From a checkpoint of a small mixture-of-experts model trained on Wikipedia.
Size: 14 layers, width 384, vocabulary 22914.
Experts: 32 experts in each of 13 layers, a shared expert of 256 neurons.
Training: a variant of Muon for the experts, 2971 steps.
Below are experts of layer 10 (counted from 0) of a mixture-of-experts language model. Rows are named up (a neuron's input weights, with its number) and show model dimensions 256-383. Each number is 128 + 32 x the weight over its row's rms, rounded and kept within 0 to 255. Numbers have three digits each.
Before each expert's rows: a language model's description of what the expert responds to. This comes from a sample of Wikipedia text that the model never trained on.

# expert 30
It responds to: Articles. The articles the and a, often right after of, in or to, or starting a sentence after a heading, such as The album received.
up0:105131080085138142170153145118099117132179172138175102043116112071100157062181161163121138130189135138157120134089135126076172131077088117149088067111116148101152130110139033093152144073137168165162114138091147150120115139153175049143144148146110144133118092171172115091152151135156174097126075112145135149101089125130078020229164155142137150086129135155129146087114195130124128130170
up1:093103109115176101125124116156119098101097129180102148092138130148137108100153159168130117183139071114173157125148105124198114167172097168126080144131077124180115172133162086111062158079113129190118106191159117127166229113164130129101167089112114127090112122102142090108150111118193126165122121090103116209108077124146117160138122106085106109125130127064103087136072149145154130143183
up2:131144153083128111086124152174142083101123096125145129161093064130178169095203099073101139139106136099104064126113158087135119152123080117149100121123126151092136126095141209139110133124176090119199150105149123197133147134112151141071144120163108134144107120053075179120066153119166103138118132101139132096152135145093083080050125096148125148135148162075151152196105094099131067149159
up3:108134127126145120096108125129102151134118129135101095123105124102137175124128189097150084100093158171172146142148100097120114104119133112050154148120095130076121138127197172159128091182161116135128171117079087144162148158132150136131152152104179126100127115111084041179108088184107101132098139123154119133118138101115114085119085107135106152111126129097168119169134106143148131161061
up4:153046185150127110186128142181083112082168230137133143181192135173126123194133092100080113142202150110131197114138142161117137112129122051122154149166145112168101090145142156123118150164134128112081185119157133124177130171065150107114113138063175117096147098178167135109100157175109078100127069085134111122107092166179143138114175132154124139149150140157106111118126113129127110046110
up5:103098097144147073130122138087130159077154088166167158133148115129120131194153101161130169114150126137101137135111195182148102093053031105164143105152170151103101099126077149103166172110099194124149071115128148184101124129135187170114133096124082152128170162096199142164113096131172133116118142112105157163147152054186142141159145133090154098172111077082124091179131125084105090136145
up6:126132179118112105135073152141163110122129119136142140204147098086144097115111132058150087123114160112126153133113100124164110175156111077115127089100136118138144148165117144144085124137127082168123113150101087109110089200160089074157095150172171119122113153095150125165141110116173127108109133162143172150111109087189104060087105105176098162168131117129133136210178125192160129105121
up7:122100155089113114150159141105147140189173120072171130127176119136124127148153143139164160156141082158152111092185127129104096089142095132024177065141148081125120093133100104094107123101151136086117114050145146144134156101118077119073125052054080193082117102137128122106182095075123118059089090116103094111170110145146122152134186115054069072124134105120123099124169130146168087087135
up8:097095173128136115178180150130171149105105094126184094187142099086183130108109122089162045153099075122100136079184117128129067116121127114177155157142116142147138056163112115090097103164105105146106111068171115063125138109111155134083153158105184153106161129192105191169103095157082157129079082085129133089141104136139142140135204118103087098128136143188138110098167076074170095112217
up9:139093181171121134116161105128080072163091158064114169133106187115113106150160157159136078106126135123156139108157105101121124154153113140095127102169119056169154148124181119152114178169114141130172131071144137102165037106130122120120116119130122110120105140130152069121153171170153085168131167142096118123187155053142062158087187151162086205141068165113088122124145158124163082100155
up10:107142195116178128184125154188128087114169151183112145155080153152102141094133105134115199098130121121241139142144108112149154142108125123127138112133152106104121096156146124167171148107135140114083181135164093141144090128121109134133111178088099104130123131125122018092114078129183071116137122103129142094113138109103088128093032138112121088037150106136114085115128179129124080097137
up11:127106062061150149125091131089113147104122127122077137135140076131173106157104182079172100147094155105124160145159144152133179082175147101141086140143142185128149123148136166191142100111097137155073140121087138128118187106113157096197149145185169070039122072148171139134183149153108110143070143079132155088146175097175109087174099191174151150160051189138147161161142153127124091125162
up12:132154060160093196127176110137125196164179127156085146131136158130068169187086108122159131149140135108135130148092100100089120130182168117106094139102121124109153128144140151144091129113144087123071157098156177098087147130123171128173151121146150135088093157150099102042169102144181136163120147152167138125109126103114152124124075122172038118125102116125148135158109201133089143108150
up13:122198152128189155139197108062104140118098185112160105117173099082134129075102162146153133105099152173183192125113145177011143121064120156153118097146131216115169134120160100151072123119102083102177123105124097162119114088161107068108115103145095117100101144171106137097075159126134090155122119094161143126099040137191097106122191145147094096120111154178119125163118185170088130164138
up14:076128112089103135225135152123139177175182159122098082190100113127142190139139093113127097141150043129176150167125125113114085131136115189128108117171162101139170128120119138125107153103162155107101153108115136157117168126088145178096136135095146124129156127129130121136122156099133153152175101098166117133103110082076160110081091094173070105055194149137146157087154086144105137088107
up15:145109095146171145086170110103151111157128109100194119124138167096128150128142158142043140115147143153164151123178127146218158103086128139101135151123109113127187061106157100158094145084163139129051140083100159173159131155142106116117158083113177166112142062141179139100107134106099121077115123121155099099061120158097163116156117081106161128142170184087160092152139125097095110156188
up16:126113134143079169102180141141101107164108150094138090109186159169138159077192143155113122132139138121130163150131097132153113136133160160158144120156127115116163147131106128110149143106047102123104121110138123140085129091076192078184107092168142137146125095179099130133071041098101100137082093112093117144157182151142115163116153125122111145149113078109104119146076129106100096139136
up17:114149121134124116170137126114158191143067122114154134255107121128105129147110133161150112130109110111171135134079122151068055186105182097138121168161140085133186137201151191153119183117089111161144218167105150107135086119129158126087115176123154151132141144145139100154180118173103122185107087145136120141147163116154080130149143082169090110093127144078193169097155098097099138113142
up18:130088164166150081128096130105122158196119083093142101140156054134113109093137081156163142137155134118175102118086112142156115140086135125138185138130192105123139120144155063094127134116121148255077088188150096139126167135124133152133069138106113149100125175082140161127113171175135125084053157160142118155191150144207157120166070114124121128157166101128119105068089099230117064104122
up19:093096062148171155129149134129084163156073176145117129149120137145108136084114109124129116141097093122109141131120076121119104128128171110115043146099087133130188114121202148115118179067111101185143210116137136146093113076094107089120099145142127142086107127125147035111154129115124055118159082117092127122158159186117130172131148175149132149181118171098104107153140157142164142162080
up20:095154066124169152154106112182120225184196131118097131111154129154105121090150147125116113089090139176111152149094134165181121134168133124181081087236160125106132115142168173057093113095100083155110153183089144164088106128178100104157117133134161131104120148148132115137080068132145150091121149145186113118180147173143102153147140151107058145151047139093105107113160127106161120123191
up21:073120089128077131109162107133115112061079099122122138166120139229099189118158123124155120127156085135097134036122152172070137148097158088054157169109109107099132074101087082132161116100089136126093141099144098136140181080124146101139122100118131127114182139109174122121172130114182141103168081138099111149178091113146119155098135112077114105139079074068110100131135171203139192122171
up22:071061150160153080154129144118160105096109147133111106136189112135124095137135079058151104134149161166136153123104111174135151182077105083130146125125161190125156148103144096124133122109135179117082191128128081130121155073136125078106137136153134148104158173108108119146100226161151058149128151154138130138089113093136107061173152103120085177123170110113129165182092126104142160085090
up23:089109056126098140129095124077143178086102221182107131108153108108156151120153139122146167170140105128169068163074115169187110097091113127173025135145154146073092148114181072123118168043076102092128113168194213157075124091101159118115146149114120115172120124148164156105113158124132094114135075058148122171143160082148116106094193120090143160136125131138121079133059126081169112125134
up24:146221117158122094099101153088142171151148168096118126122153197180184139104145100124137106140123143143059108105124099110117120136144125107112158136111065084107125143111170182153144091148123162137114145123154066103144164115104103161138114158092162113192136113128139143125142123185069163099075133133154125115119155191147106153132084109147152144149144138096094131131145116085087160135095
up25:139136154137124138161130111144209127085099152122111115143185156141079153149112127156141139152131161141189077113111105102110162139139075191118107138127126115095107111088129113144104093076081116155073177147142093102121095166127154153155131150088183140106103177139166154085091129078098162148136106187188161143098164175127051124129108081134087115106134082045104114162138135085181145163141
up26:080151089110061159133148134133106087115162167210157130098111155099169116181106085199105161092127117161054109175146105166142081129115129095075098153159171160122139138105175175080193173132137059090073084110126130147132107045130130043087125111165151081126131073101082114144139152121171104167125097076140112100134128108130114122109132135170113115178145156144141115148106105152089157139154
up27:105131139072153111135146146097091163097137104138118150164151114087153155125157133157138071167137094147091198139105119145154148110195168100145114162154112110134179146123140117109163174195138112150105118082104167112078110138130130091195131111098157147128043121107164099056168143138175105149159116071140101152159164151152122089159135087133142154121130147128096120178135126178110158146098
up28:199083149128144135116152063103089184085133160114110088133177104147168183173135153130105197170131115127117126116122132132075180102102137125172137128072141112111122115119177155171190098091110135136156154202193140126107081109154148143163088154105149116187106137155160135105131143142093121091128080082195114113156140100090133089094172095151184140139195137089132122120168143121065095157140
up29:114184141175150151158114123141174149109183164105139106154094141119144127152118175125099147126131098144129117074143197112115084122174182062093153098143116100130115074113113149126138167113088141105099138089071107155140116137103205167115140132159146149148150100123152118122123136120071059116154153064054149103134128085134108129154164041123122112142115146104152134109130153197187114107144
up30:106127153109094112140043141113110190126108155137124099126104146106066055167157121161128173144113106158161121118061127099147065116160131122082139139146144184115104112146144097095102165125143050087065154131121126194154088101093033120170106104139059103127154101080108132144126163102202169075147108119165132142193156092191128104168106102172149153108144196103140096145183136131192092142141
up31:100160130141173102123124175112135182108152108107113133171145072170188137083180076031136082141147116158040122111112087222068131125153163124146132178108158095162108110121099120090112076150089156167135187065104135128156139124099107185111168150142169120124142155145150140117104158159154127115128094176093157145129151104181175141134093103098142117147136137087078141130136162158111156135162
up32:105091122104160161155132089166115149138142183136121112148150143126072130116182150117140146140160182151081120113144092153101087113152121129092136110144113146164166137111120135096076122130162104146060156107186064124132122102065085129169110135113112146142191077125108084082139079118183143022180134144109134125150124106217068130183107096145098135165098098149185120141174128119131127158134
up33:120171181115151078172163164160138074088091158108103113152118175149169110114155129116110106132087133066119101155146108113070108139094110121163156196148094105135137088102144145118122119165098098103119128097179169139165156113110111089113101129183150136109058098122155106114152166157141117133173107089156158125091158149143101084061120054131139131143123133104123176137163088156116111119090
up34:149138100136143139126149146148128118126092152105168132132146148162155163123098074093129126149102114090143125174129118145115151153117155132054157141136123105146158090083089117135117128161123107081070064096124074119155144132076107104129090171150163179112097082150142131177116178138111106187166166099095090144173122135128076143097185134134095179095107131089163174122122152158145118107093
up35:142152107172176106139111157100075134097156170149062133179122112183111085159134128124118170101129135122155119156092120154141135177154060173101103119098190128203116063136176132107133146113181102090108115134117145140123145159106140135136118144127143094084147177181122155104122184150079082168118159150102118089162100184193099181139125090111156150044132149112146140113115121093086123134156
up36:104116124122060072130090121129180104131136068163138099150141135144154106137155112171181125076113130163135145126157121131113139082088044094140216095119106174077175122134131138136108093094139094115116116145147130209170140132143146163149146148194136111103143159097075159097122096136094086142174107102174127151125110084155128087135057091104106097132201166136158131189123121101107133134167
up37:133127158165066178132111103112134088112155108100127149169078096067116121118133109137185132116134073103127110076138086136179160129100138149134089144139108083110122152146094196119094102122103133126128084075116172134157134098069172164083159096111121118127187130062158189160090151133069127111112120097173081130134087129145083136142129108073074138145147127152130154138131103147103136110118
up38:094096164158127164124134115104139152106130135103095103130160119129114152115131190121119189108122101145102092108139126138135174144078094113147126155126143120096091180109102160179149115106118120101111101096109097163082094110049151144158149129138127115093184174070131128085162102094152116176142120136141148139136132140102105154075112136102057116134163119064122143166089141140020084130132
up39:107159166122129134166123128130081137100092128131056094110117142186169084165086058108150084129106119098171110117145101118127099117084142146198135148142110124156124118075125184078148106118139131187110129173061054105098130096097117203155069174057137162136121110122181165100108103153158137105146138135150143179133122149089152120125135110057196197055158106107078142101094177110092114105163
up40:128128157195078131021144151129177120141120176078128155134125183125068081140073152066168141125122110174141178170082134150113116061057131162098121093160129134071144133164155160140140156124112062140157123185148069123175149099112138114121116166114060180140162118154156106156089169144086092114120074082182089160169086125170071089151168154099136162166103165149107087152114149101051155134076
up41:130145163105171137160116151127109191058094110143150109163122161167105129118201158161180148126103121131140123104093117099115102100045153110159112132159087135135110092163128170130137182150123118157210131212157150109075072073125177114172158148193104173118083120146132097075130122125075122106104124128106156182146111100087109089154162104155121168097088147182124148154094132129068117092142
up42:143115113088193155135093118111148188097128097145173137121094117118108154106153148110124193130152109105143146151164123129099140130193168163102052132112069090115092118137073150153111104078085112087088150104164119188130133161086129168136101128097114116088159146155126149068099090106145146117083127069131163130126091203107141109140115069147137118103136119114124106187085166106184074056120
up43:121113205154152128124143120108157120148144143137155136146139127132144142165132112168094074169192141096111057115133133201078106130089136134087151136146071102179158152098154063123124166169171109178132103062161131171167141141062185125091159168129159147142112124110131111155123113115097163184097110119170135100115137177187166121033101127091089168138092097158107080151176166125117127085120
up44:097081160124075149110153130184113143094124159094110170104142141127195194169127119151109140109158081124136151135142158110116177142151145144126158135130121083108122130132157141141138132091183205082100092153112139120083103164110143153135118123167150143110081137114116156139142164137201030138059153159070093170134116106146103106161099162139128149161181080071151154096154134115186152137122
up45:112134091087117119097100092116143133101163166167099134096076178131166119137140115085157162106213104110131142127044168141202112121103085156173124183157153195134124091120134090102190187152157134180155169114114121160111134083120120112194119167214123138109095170161132225107080117146176143138185099137132145080107153120129101100151112106096171136101159145118168133133185108064140044147159
up46:142129104102156118162143150114115156074119113141185114077126150135128125160142104113093156107126112158131149142099142152139081114017177237155125113155139155140067128133166151123115119107132111127156095118153130220137075106131132145153129130070131119121104102172145156115112130103162160163199143087168142148144179096112052115176109182115153125071159138133101129194117143152142144090092
up47:107096118087107100078115125173146105153120124124140165057135097141105103148172052105116091119092101061157135077165109149120107122162107196161138105154120097181117095080144112092156109206127157110130141121097130138101183115109108172170144059086141132116112149153149142110153127131108154164048123113096148118183116171137099116130095128176081103114145111152133150120135117118128108137169
up48:126133151139144161080160120099135128176153120157139147134196119100117198156044141148121102117099099135141090127141148089169137122096113110142116129100194104127161095104113094138172131154177096152110109139184114125162179167086163166109103130148127107129138092146131064095125116132127084140095152096126136178131137088129101132141102150146080119064154072127135069107106136114126093171134
up49:080119100142108167158142141114112141143133158136027123068049117160133123140100082145116108127141082145146093073104139102098123152148125116157074129157122154134181149096121096172073161135057141118081151132073119127116167082096149105139110096102138172058155132117167150122160129125163080115089166157145123076111124161159173107151161157151180148057079099120118133129127146134126135113132
up50:079120141149152084106136146148115107153090209149116151129107107103070118186147068151119103142162113109177138136117096180143078134069127158135078134125101110177123120159105127128109131128110157179098113110171141142139147152136109123085098153134129130103137170093126146127111131111111146117115161125187109114108040118150109047123167080133054086134103101176165154121170082136161086086086
up51:148117093096168146148135146115160194139134160131146102089073054121097093180194108167169150135120136123137111120156094128105157133067118143118164122112108158188087054179177125103126142120121127183142126116121071128135156167100134132112140096080064139156141117122130141064120072115119110108080198139124105091148070163085078143155068087065152083147136118162089122105093076166133169122197
up52:124169105150133045166110140141131158139207126163117121138155144162103079102070117158166132160171106124097077120149116109142146130129125220199120082085168133118133122062102147133105173064147137136120078095174109156108103168113172105084161140111129099138110150124126144140157118144222126131177189106086123117085106115111072070108104133126086153147148105108080101100110142133125122135162
up53:142149078088124130182177128125152153154137168138163166139146151139127137168132094146148127147152111112108128128091108126151118130093086188106146113181127088119123073032121129119122151164147181122197080083140101160147088131102140095136136106096069141126154096096089054117132125143169187152146130137153108119152063180152137113156128137115139137104109117105155119091146091133119119084146
up54:108115066132165143148132110100085078113196110156135105082123203090105118130124130175138176124078160136100191130144129137185078129134123144166149132135192136088111139131146148141168117175142122114093079185119154127102110058077093120172143135071133120095164117113122085156095169155172155164174142114152127104108142110119114071112167123160159112118133093139092127160139100104197112110107
up55:087109122147111142159088090102134130085114128138123117117201140109132097134106111162138181161124136132161137108126138156104102186181087121115127106132116144056170069119139109121122159068145107125088122121184160118116167134100099050126152167118151158215210170111155132083170114138164156085106107138061118155150102096098145145117119055091108133109137095116156153118117144149150084099124
up56:124159101135141155119107127157122135100157091131090117127118168126100143120109111140177113134185090140157204068086132180082202132165129040126131107095076147106094127110156215112138136146133173136112151137136105112112162122133174113155139114145105131101162133127103151015188127120169132143108088166121138165112095164072183111119140115141125107108138085105195124139123105087141120105158
up57:084180069129137134125125121087127162143152137159130156102162076075086162166098201150111134156088093051156097123123122049148140161082168142167152098128152078121138120185118086155195173168118144158084142143120119119103138090190162129115119098146123173076160144119173185095169160131213170122101072113163114116104126104187124130117101107147081171072130101129072072075200132100132122123150
up58:128136075099096185125138123107108131085103165132119125211141149106128103168164155164145125101141073088136193119104109137138117082110180117138147082167101152127110096094133089114111095095081148142147123057117134195086100080138095162074132107171112094077141121140119130155096123159132128119135086108082121123133111137151144174163148136126098221052168192170156122119130113097189135066101
up59:125095121123189075090151088157153067099151192112152096142107128104084143134116119182195129114101128115151140152111141139188137121166154115094115087124135094137114091139128109128108182159112168129157120137130170149132126134134162164063138150149187180174100071075092117144119079099142095088160106105105136137093169131191118112108140126211158139158171062070200175145152175142137127138159
up60:147124118076164200162183102104133188115163181101106142144109133091108135110152185130118136058112103215160109148098112085095092126134128170166131141126137129096101106134084112116189107143093118164156122130117168088086129116148123066148119086140096056147117123110093106142138141077088116115156084088093158077150187131157089118102057115141093136145116172156055139138138124169123114035105
up61:097163053103165142130188118072132134088121169120100094138149125096152138160111081109172072116132091137131063083150131113070097122104174124112104081168152113145120131146181139152126154089086137210113168106093146142106087095101129145169120134121085176087113140237189111059177159131129115145161090082131162112133153089108097117127125077152129114117099178105202103085062130133101100132136
up62:136212093138169171119129130113080076202125157154168106090138173113098118098192127154156094088106102132131072128140118122180151151185116155161115146140080162102101082069076091089175126060124138167112118118120124146192169152193090107186142129146143120132111131085072100086123110127133122097131098117137162153167171093166132119120171117061162155123098142130130117145140078209133102155168
up63:147138146161125166103138130099183055112135183101093093156099094128165150082102125143134168123140074114141148143082150072099136056147111129101157151124122105091098123101108178140106123054205100148090100166072121146098146192140143168113137081082133143073147144140139159153128174082131142107069136127112132158167076138068115094066136168163038156093153114121133172162089140115141108137102
up64:099138173145147120084094124135150097095087110073122138153045131111117124162081102125155204057121151165158176150124148091086144106077118180143113140109074041166166129122134121206076107126143131133139141104164137156131130091092123130097119120135152155136154133112117092139120150157031071140079088092192079117126123145186177124170149078127137050108142127080109091130089082111139102129169
up65:107119089170058161126092151135117111142138146138117162193161188146133090109161078162141155163144134142151145129109090108190110157065119129132173136114100094128146167186148101120166125079093169133094142149153162186174119111116096123199153087120130090156118140085126122081128110126158178153186104132111130116168150122143173114139097116106074125191131133156081103160157112136158108116134
up66:139139123206128127164124142142106116160110150160156059131072131114060079112144127221142103096110137081119091135124075133160127105082170141158096094119092163123154097113141081076060129139147149139158127082134081130108122112187131074149135132158146117136156127120115172114110093139162152098131058156125130126158124099153133066130100068141148150092173143159107124161160124134138134074150
up67:117102145147118105151187092132117098081161153137110095124110139108152177119132110109124137109138141153121130194167116047079120153115093090121112141151127123115120119130122174086118126118127158139142172143167125159034164139088193162129107169086164176096141133124168161148197085139120185098121137173141094135106093139132063112115161133156126135109096120127111130169170141114155089084149
up68:132088097146127133145183140167115075136141159120139128105143126166109131138130125075133135119178161140152162124165134127085109172132133144181049112110082172121161121128127168136082165156164108096099119072126110131110083136093170122105169123208107177112114142136148127189149176124177072178149136163157087135113151111108102171108130168173196143147097127194168127114199127056122121162115
up69:111155170079104051159145135078123128074104134114090108107120159071103070119160120111149145170180142141112083140132112148167111089115141113140135121124139161065116104100157105110118130142077154130125123095070123128018137055080120143149145196139080145155099108147103120105137122169078092108194098085051121092120193122147096165107135121107141116109172159090102128082111154137157092139123
up70:132112185099161089149131146056154116142119186108087148155122187095150112162155108144107122114094143155132063107143110113174096131145146107139126127145089082129152107110114116177121153144133158149140160097150092139101091159137155134144161111070174111136078101167128155133126120144088147087089145147087134094095159089199058111164108049130133123055177103128068061127126162094068101172112
up71:089172104136163135096155174121141106075141083132137139121119140138121168147186169156141115089134112164144049120126103171096111118154149084116160093108110173115102150123196066103103133113083131135111156144110101118110129082165155115142133107106108127162132089109135138101135135114128108148095123164227121167068134090096124053157138072137158123088111169125165089123169121116137114136136
up72:101126094145152149127132111128130099109135147112137133110126128157149136135109161087154124134108148140099101114124095125152128119129145156085178134135116113123190184119096147113149149110115117145086101153075069090170149117154151166135176101124116114094075172070101122152109090101097073118132177162157103144138056190190169061145100123119122141145131128097114121155150106126113140152116
up73:116141058128154129173145138146138133158148042137148093126097141162138133134151094120121127163092157152132108070151068135159096137100135127178173125158088150132128100092125189080127127184137142118079129067095101143044155102135185199153097142144045123133196094093105112151121138124126091067097173149161139156179126108098201127115096155133132163137207145164097097139123164066108160124105
up74:139106156082161102161193120129103058071155105131165117131134126093112106135132102163130116163085163098239134140208112134137049086054090201078132151099116093146144111150123119120175117141070084110152141110133136146102177061210142151093127145105179122165103134094130138172143131104142160117150114088119131069169122096159105119120152133147108111128172114136092104141083139087154175106121
up75:120167112134185174102155149156030119112102164145102114135107081173139154119182108122150107137085122133191097093159141114138156120109121156103084138116143089194151105199139171111113161080110062188092147128102149126088162153082179112131145174141150125152125114185123038067129132120170128139157190124139108172184156107185095162147150139057129075108116168137137121162060179180072142116180
up76:152133104167148105108133132143072160082118083133096088117118166150154135164141142106148111127120132126155068228140124114099116132136131161091130081109124125211156122112155132139115154162124123140170124150125184148085068115141159169104134080163104073115193094199165131127120128140092142094125128126139130129134113154135104139092158214119156119095119196150135128084103166133111136139174
up77:122114065141154141133123123149099157052133112115125121153088086142082108066174128123124174110151183074137154122142130161113107100124136145094154069154131073137184157119128111139074142137105131128077121151114111118119123088085166148148168135064133113133175096136133143098114116109165138130121102095141179074079088125113145098145140071100177155120107156079135151151110103136158138143134
up78:140144140153201140115130178150113101126161162104137109166159109198142150093161121143135078136073089150168097125126171176085147123093158093128106089118107116090119100098143143202171139096121092089172155182099124163105093170093143101097148058085101097172097139109157122164154129122092106132142131075117095107179145101161149100138166093159136151119126154116152120103104082206160121088125
up79:089139067174164072124085122079113155162204062102125146127089155147110146101102126122124145108142139080129126145121148127124152101155097178068211122129125130063087140135073113157113114118177078140159110112133108148167103063112063139107166121149157107136176075054120168113150108153111132096173141153127161113060107151155150103095168165113099106135115123107121178151097120098088132180118
up80:113114121143156125116094197131123172130104187119136153121178102132118120160157121088135129120104120082102107094129105164101153101210107127110081114119177095120154060143139083086115142082083186149104111111112095085161187126145192186119149114109076124099115096135154123101058122162124090143080099108080160072136092126177181142103086176109148117175131109134156134108093142174107158119136
up81:092103173153132099161126157096092077172138118117141106119095168091113135121107147145151069099123081088071138133122120139094093112153200094077132130130143101150125126177093095115116150134130093117128129137111164102091131086171148175149136098143092129136128159121113195165176118136098136101127088127131126089158139128162124110134131167168088135115160077121180187125146131122172183096170
up82:111139106149141138158054148115093125113121151134138160155085119088125147131040123166162151085086101071149107120142148085151132194140090113078169148101118111107185173056138166083162158065118155100094136094118173186159116103180050146152148132059102145063102113147115100129111098150195086074176129140151178071141148124124141115130153136147119151153181107133112137141135129134112159120108
up83:123136122129114129139155152095101146133132129117104143149118081121136159050171178108118126097111099153112127087124137122137131094163139121125127158204097121089121111117139126123207156104139141147190145118137109161073159042084159005139116137105101069109124197072114158088177122105172144145178119121087088095120115131209147091114176099114107143088151070079143157112157139163155149161137
up84:099116196107144163183173112116101073107164115070157108132114111162072177115141080123093108135144115121090138115126137109095125132142218070082127127144118128099103095196134159094132146142117142106134146140164077106102121098095171162134117130171149134132132111134150171112112107100150087119084128084117120137073122090147138140130149117139112134099165097127146123088109136203109130185182
up85:119130092115105090169135127178108125178141169131115126074100143127130142203105148191101114131132109124112094185111063103163160162149145144160086073147055146085157128100152072143067171144118126162128168146148145112141113120122101149102118165100134160190109173170112095073106136150153130205150090149098101182124156136135049158113127134121127137088156095147101096075134111130120119117153
up86:118118193169127157121129141161128124110107162124135143168104092160203117150126113151143077093120092104154182176126119117137114110067098147134118145143111113112125103175157145140160121122192109131099122174079177103137148138088153084158181148110094082154095126076138101128111175157134084110137139116136108108150166136145173131134118145116191170091083080090092090182074098133169077146122
up87:123103140101194055111109087130092100126113089140076135110108079131158095146082108147123187146145120108130103120125142144140140125147152110096099162148093161158088079155182072149105079127118122137137114111161155054101085139132105152127159120091140116177109091137115162135140154178144088112131118094096116123120143144185089139188159091156141110101126107124177088137127128131087135177153
up88:088091166086131149149156079103122121103112149144069135154120135164156173133175087095102134081139157102211136139148088116145143116091135173171152142119120162142169163145153134061036140116167105181159158107137149175109127106114165159055117113161130087098146168077165065119095094138085196156111096132131112167117156093173156108207000113079176162126117151151117188166134122119115178156117
up89:130162166083128114158045149141093169125106127140133160096162111109117113175172130127134117104192129114088159040139101076124131074082127152070147114101106089132122121144069138169163133096109116188167125126119105107132122175128119138116129079110116112172110165130135080076136109083142137158163168153156167126134149138193079109166132103067113072179142191156123133142104154145169063176154
up90:160118094098158204164127082160139145204135145178208125140107085129120124188147130176161171161131137184168113145136144097143110173175135119109124144111149136094116147144186142142144079172112141170151132127151129090130117105127185080094158135129145123115074130168136079087088104148115113150154120114167171151137144088140050102140082143133092114153137087156167119145118112090080166142183
up91:102126154135098113109079123141118123121108104128088156096096160141153120132123099109115149160096098114081100092068149173092054154165133140181101103129109155153139113125150159129166196175057084154142119110086137138165134077115106095129165172098220079154095133154107098147124153106160120127144145122158190057146229127136078154163187126097173154197084112128135122176134130132096133163110
up92:155109119106145154102102173123138112137177101125123138175120125119109144073140154106089158119110124121121122132137114115176113190120141194131167101118104059012138092136126098161123096069126156165109146126120104172171172129139104121162082126094109100104133146122148133141171088145164097080086183041132102105111118205115109091155120058111110127136138091107120079113142164154091113116104
up93:107083108094132125095110145102114156165129104102069126161104105158097112149166184126105137108136128132114144150131149161129140060121183093163185092141130117130134137098151120135114130125098140139090116157142097128119127056196079118140093155109147099116115087100138134120143077074152122124133130197165098110136104142127135131128114125095132131094142142058102125092158182118179085081148
up94:107121131136130129130191149151142199111115129151133100130171129155150162184158063142086090087152094143124142095075073135123135130081147066204166152114071096120116113177145168103138048139128147113164150094119158153101169236152131153119120087092118131118111141077054126139120119080074147102108156153190137175094118122140153101145093116181140083111193166147052123059149164138038148114200
up95:125147106155132111103154113105129145148094171106092153092089123078095122098133126170159126078116122145081097164095141070149151150091122126095087101169113129113140115126124140148098091091098082110105124140109096147143114118119131147149180129156049066154175176125118187097167141150093174110207144103156118139147104168148129126117137150164126126147127160135073136150175153149161142149123